Experts of a small language model.
Size: width 256, vocabulary 4096.
Experts: 672 SwiGLU neurons an expert, a sigmoid router.
Training: a variant of Adam for the experts, 679M tokens, 2592 steps.
Below are experts of layer 6 (counted from 0) of a mixture-of-experts language model. Rows are named router (the router's row for the expert), gate (a neuron's input weights, with its number), up (a neuron's input weights, with its number) and show model dimensions 0-255. Each number is 500 + 40 x the weight over its row's rms, rounded and kept within 0 to 999. Numbers have three digits each.
After each expert's rows: "gets" lists some tokens that make up at least twice as much of what it gets as of all text; "comes after" lists some tokens at least twice as common just before its tokens as in all text. This comes from a sample of Wikipedia text that the model never trained on. Tokens count by the router's weight.

# expert 7
router:379573441486515480462514433543507503506528474506488418482531469528441445481540476493488514564542499483495482533541467493531531471547502536484479459571504517491597453499483504475478509497538521507459540437541537450532485480524481506467542432508508527460480534529487534447448477536533557495621501566489541521459470469562505506447515410482501542514508474509554565464515503533450482540580525489460443394568489513510472503581569456464507556451457478418469540526482510476452498522473466425481569480506484564493477486488511477488488467455525535483444521466472471479485448465646519467455544505454439547511480506524464532508482441522490506523507439521525514423474460523500515554559472596503451588484496518505516495497492527501506568528495498459569451487554474461469473400481519
gate20:445494478493448503453499510519421499537515504506507615557470482487467531451499449458486442522461490503459512452530561537543555541489532504517485523537505581487515558542470463534503537496524461474548494411495517551505522510511492519486493503517571474539495468508476496520482501433528424549500511466479501485564508512544512471461443482457495544430511470520418426431552498475489594588552578580500541468560526481501475547563464506448498506465481532426522478533518484511539525466516475526501517424470478563531535575504489508529488481568482489435492505483430498504481435460560488529437566456390492503505459414528583497475509486513475512470519515508508456505493505448589527555413531494416469437444516506543531451542463471440477589516510531505474541456443502459543481514415535
up20:474512407519565532563510477470462532441540499520495513541553561389453529476523516598504423510500510553522486547431502534464500552533497575476507496517512519566556521502528517487515449463488478505472549496565476456481508524440484438410549504522589514495559516489485451469454496518477464533446497506451522483521528511495537549464544474530438509467550358462492500476535498455536482542529515476466474528450501532513415549562498461513470550425515531432471499501474530428492546551503508528438434441481496475535525515490386527547480487474517484511418607538476518512501437476488536548548476461503518452419525427499511494492497504558472581474556463500480490452493529489443486503459534508466493513477559470576571543455509506494524534512558501513475548489441541550505494525523541
gets: "-", ":", " /", "|", "′", "°"
comes after: "\n", "-", ":", " /", " (", " Total"

# expert 0
router:470587456520517511457500496535499508472488450578533508529516430537494458491485477465516471537494467499473425486485473539546529462523475496456514495528474475551554520452492543446455571512515532458488514497530515465467471525542387576471462461534506484485534555553521555416461520508510582503623524517442503551499515490562541473469484442451444510447502521469520517505497506493436479539547494500500521448551511475493425533546539475489549557411455447522487535531492483546487471468532525483445536533510469526533461459583492534470442533520513499535486540497495480499513456511651520488412522494493506501539537529545489473536459517510437540511473448494417470412460509518573517553546475557493446512477516472478533548542499555549456608466511517452537440421544478470493454538422458
gate2:487503509504504498407558436543420544436507496476497459506503435554500495529502495477465481557583482495520477457467456545441539461484470531513506554541539472519494592489476476456541503487480479416517450549492478507507492469519507458505463519504557464534569504516503529556461514474503524501537399597489478521465497544567530541576457480515481515469468542580547518537543532503468542490428455450523526501494529496460565465492507429538472551552499447432460473439510533472477491520554496446513532476510460474544479493467434493539449468531489646547528430460503563549489513463548520472502522576487500538573416480450498502523516404518564477514512484501487518543454475505501445524530520534521511510507497417542505558527442511510423502467576547502542563516524566510493390524468512
up2:499497509461515519502544456429483491522580543567517446497388528563450507578491526485523464515569532528519510460493483528449413481474450467576530513501512435558510500552502448514443500488481480494521486474530433558481526542449548543431533558557558491494468465561578502498431529496537503470508465464449499514447510500558529513577486474509505519499437510462499502562515528526560467520451495436487477436511552475547444441464523519564470515481454538506504478523502488534546441477459445538538529451519480460460480491484505533622466527536528563513514534499455525516479560469470545475502518493457509465555565468499563496509468533484476468476594509514518452464468546471487457431520508566435505529518533474521487432605480408502612540508489468524546535559518476464459450462537554
gets: " was", " a", " is", " the", " an", " were"
comes after: " is", " was", ",", " as", ".", " It"

# expert 4
router:440557417560533487513500489527481497492535447552519461470572403506472508533505472487552446493551539486478424537552449520550515445484447467450541477568476470506561461455491507500506554478594489461498515476497572456562481508525448509449455453478547495434510595525509506450434504467538602526555520490477502566515499511526552515444518410451471512497465470504471493482504539509464507527529497559489502470557557455453462447554524451466582523430474489452418524477505506515519507486530506479488553477475456467487455514590506518486482541551543509485478461485474485475572473438558485447423497530490460489519577521589484497538531536518440511565526474523531456490439550511520518497531506559474525579457555426542492497524466527493478523473510537486562468419492477460475467467392501
gate13:470529547469605462536452540433490475524509490565502484542504465518472464453501421485544505509502528509492566514519566509503525502459520518496502533523525475518521508516491462564494435519481524497544486546517513524535534541557435419514578523488467470518523571550519515426413447466454511517518456491453490512550511552469523525461560480495524500470557434548526435441505558581547508524417516531521468463475495513540481481459471470501475502467454482513397490534392548519475469474598513485447547592547459483448495427467499492540525495443532443537418536495478479483456507487527400534466559504516493455520517501438459478508525541536469415459528558554505523428475482484436574559480496468484507520582516498520511439465463460465488557523452534568494555530450491495446488530502560
up13:474482528562428518506532489544515545528479479512517529408456482457520502514550528468539545507576479476558491519566487467506510527447490444523474452567456461442514505437555527462487540497501524475536489471518521455527484530445517495459462510478527525501506536511518461530589523546480532530529524454531455505519483491533453501491529455514482482526526450471505472555487442456523546548477537460532463542562496548557463552488517476553623432591513532515487512431561481498488518461494473461469473469545459504524507502484515513521440484536576478534625506503536512502473485481513552379473496479532542455445457469589512491535411531483426471450501529582506510465519427516501527365479494494466473532547537428512479495562504501494552406479450439517479447414560532500508494561478523
gets: "\n", " prov", " Mo", " Par", " Am", " No"
comes after: " |", ".", ")", ";", "==", "|---|---|---|---|---|"

# expert 10
router:389577455550519492550470497531521478461532440544518469467509457479506456490469504506592513539501487482448452557496429536545545467494446458457519524535393479432554496482511511481494539510553465474476516477497535434542467488525512533480463481492455537416510542562494528440437474507553492487625520506465478523517526455524502489455521417471485469461474450529542477489474480495429491563490513453520507447517553457443415496527485492487585558525437496444448532530441552500472514456510488538522550547431400531464467509577511504506415506481508499519475493491488522465503495495649550477462485546471500498516487492510546469470478471506439495539469544458455490413432542515521542526526477586510452539497556473505482488491526517532531578546535556495475493482491475486466455422478511
gate2:476557468491561592479493455467494446511495504550506524524524495443476549560476529506485493509467579427585448520562565464508497444533523481522453536524539562483484483575462595458448570481512521538500466566455434526517514543472468486523544433490522564458537482557524482501596479461497520449486524488424500513559535484516513455498478422472436474568489546509526483459466517522570527487474441504471456493475485438488515518470520602454515579477481471433449443519470518480502511542454514514556520530588539509486593428482481532476480573443480522442527465625436489500510530486469509473470525532498453581492517521484440465512490516482483494535534515550429439531466499523488476450497503568479425465515464525436505469527530475441484515497545562533484489507494543560550496496495465
up2:516515554403465550508477524417550480422469535479572491518556459493483395499553497436603453485507459530503543474469536517477579530470514563488443526498501504450505473512596501550449500542460560410605529522547499482510465509480488483459439571496434484509466460513483513467414511493457511560453455476478466489536474516453530563454449510498560490452501488482533533563454485530464453577483539479530466465528462512601476453489487499550472491516573507498509479501494514480508448460501514467477467493491517432430550615531512475499517521522450478506424497524501422473483567472475544529495523470462528447454510509546471518524451447501468498515530457489500438414460466526437524577502504415468522583538443490505522500482450515497505481517433492453550502468459468515473514521511505
gets: "2", "1", "3", "he", "er", "y"
comes after: " ", "b", " on", "h", "m", "ab"

# expert 11
router:395555405548500472470495481533464440500516407470547496492509489480519510482447488469535503527489554469448501546535438563529519418525454462425468451532433487498621460454480489457535512477527553451463505495476575470515488532568526516456478502517450486426548526487474521447444484528521514518593492496470472522523473540520581472531498410451528529529499416494506566432485511487451524546551446491533462497554549440460436529539540449478547554488475496470514565556494523516502469444537438517497519461475467544511434524575544467464386540472501543503484479522497551438528468416529475443421478534517471506545521537548472499509529476515497498538518474511465519467453484545544497528560529555506494558477566446527498515475487526546483553466535580507503488511524475490484453445485540
gate2:518455450519453540484485551551410498519456434491502398485514485538568439513495532518439530520543532480453556550497549607462421471556508492501506608499479465522443482545528475523487469431556486503467539487470498456536560466514501506466510551478479531403509521469554488475506459534411547514489489570488532492477460524496521523482528458484509488492388500510490527472552473519532392518475530502460527524496524489501457514580508396525545497534461499432506482466437543547542499517559508449509486530428520551544491509511475522541455477485579490462521481524517572508511496489489513447555448487492554537611510555543427469510455467552524513484504542495487517526407494562469486538420488503522533438534564555405511493486532483479453523475523503540555450529504463491542513476459502
up2:530524519574501524542473549567463508462525470508480545480428456564522488527448555558513570462454501493434546455533517524508492449552517503510484498492541564456495580525498566540484506466468500503528429492585422533454519458576494542481527512545454478510508544483547556550574552480488515468503438448464497521540535491427522470522525492512522440521427518436516508491564495557533484471496472498494536483474526436563450528514543564532490458479510445487571488391475461515459502556468484555552467411503493490469506524526523459485457516567522551603492510444555500509502501476490447460556504508454534478480456476538521494457487483498499452516480508531496496493482538488525488429558590527500544537474422483491463538457501441411545500538522550560520511533468567581514499370452480
gets: "9", "0", "8", "-", " and", "6"
comes after: " the", "1", "2", "0", " The", "9"

# expert 9
router:436604418532506486506493531553486471501566463504519455468462401494495496454479521448559501534505448469482417479499457513530517499489474484470494451513470504525565493438559544500516542492512534507451472462491515465526469534485507550494488482467458552450549573532525523496470524525501526529555518492479471575541490532508523486419510306465469555471503451514531503445520500527473492561560485546507485510552520532426440511464525443445542501427424493478488527522447516571458526403523516532501551468459500534529454536531494478488464509503514506510491511434519501503551456471618474493463509530471434565499494584522458497480473483516425532546465502493464496491445516552460485535492546588492492543481556488506519519496457544548479473526577581484501444449518508468443436499526563
gate2:475512494512537498504515542542482479541484516564480472474511589532517489487510530491458565488486506523571470522456477472459568456506437465520462522528516491478527524497506457552530388531496455440517551426438486518489485536481418558503540470476423510519467501485432490499555570567455543497506558592506477402513539505423520513434547549576482567548570552551504552452487554420528486462576480471405562516505460476480496508510510569497487516520488529452513587505546527458506481499473450526493463463487486453463507532509461499514505465508500488458491492503492476448410511457465409539479520547505465506469460528536448556454428405531438538459396476512495486447463532547557516514530550483493555473524606456529481486488536491555470502506491518458472482502462454464451468537498501
up2:506528550461438542479543442541479509530465561511450468513487480569523477449578501551524509412436604511520517465544600495556528468516524488478470481554392491490517580527566461531520515503468592466465510518549449507430517475508524496515544480554480536486497498461482459504471498497523533501544539545471466473522551494517553486498510519583509465599518475495464533454443552542489535465477406464494515498524572498477483512475452462458509464481508482515475494582552578483505503461530465425482443487518482369523442499481469506536430487517459476458507458464466513540484486508525475520424508446601536517471492514496555516566473533482538485430585487524602490507483541548610484498524495527499503538526453532563460497517475493546513511518490458506483590515498489537473548514509472
gets: "2", " M", " m", " T", "1", "M"
comes after: "-", " \"", " ", "–", "\n", " ("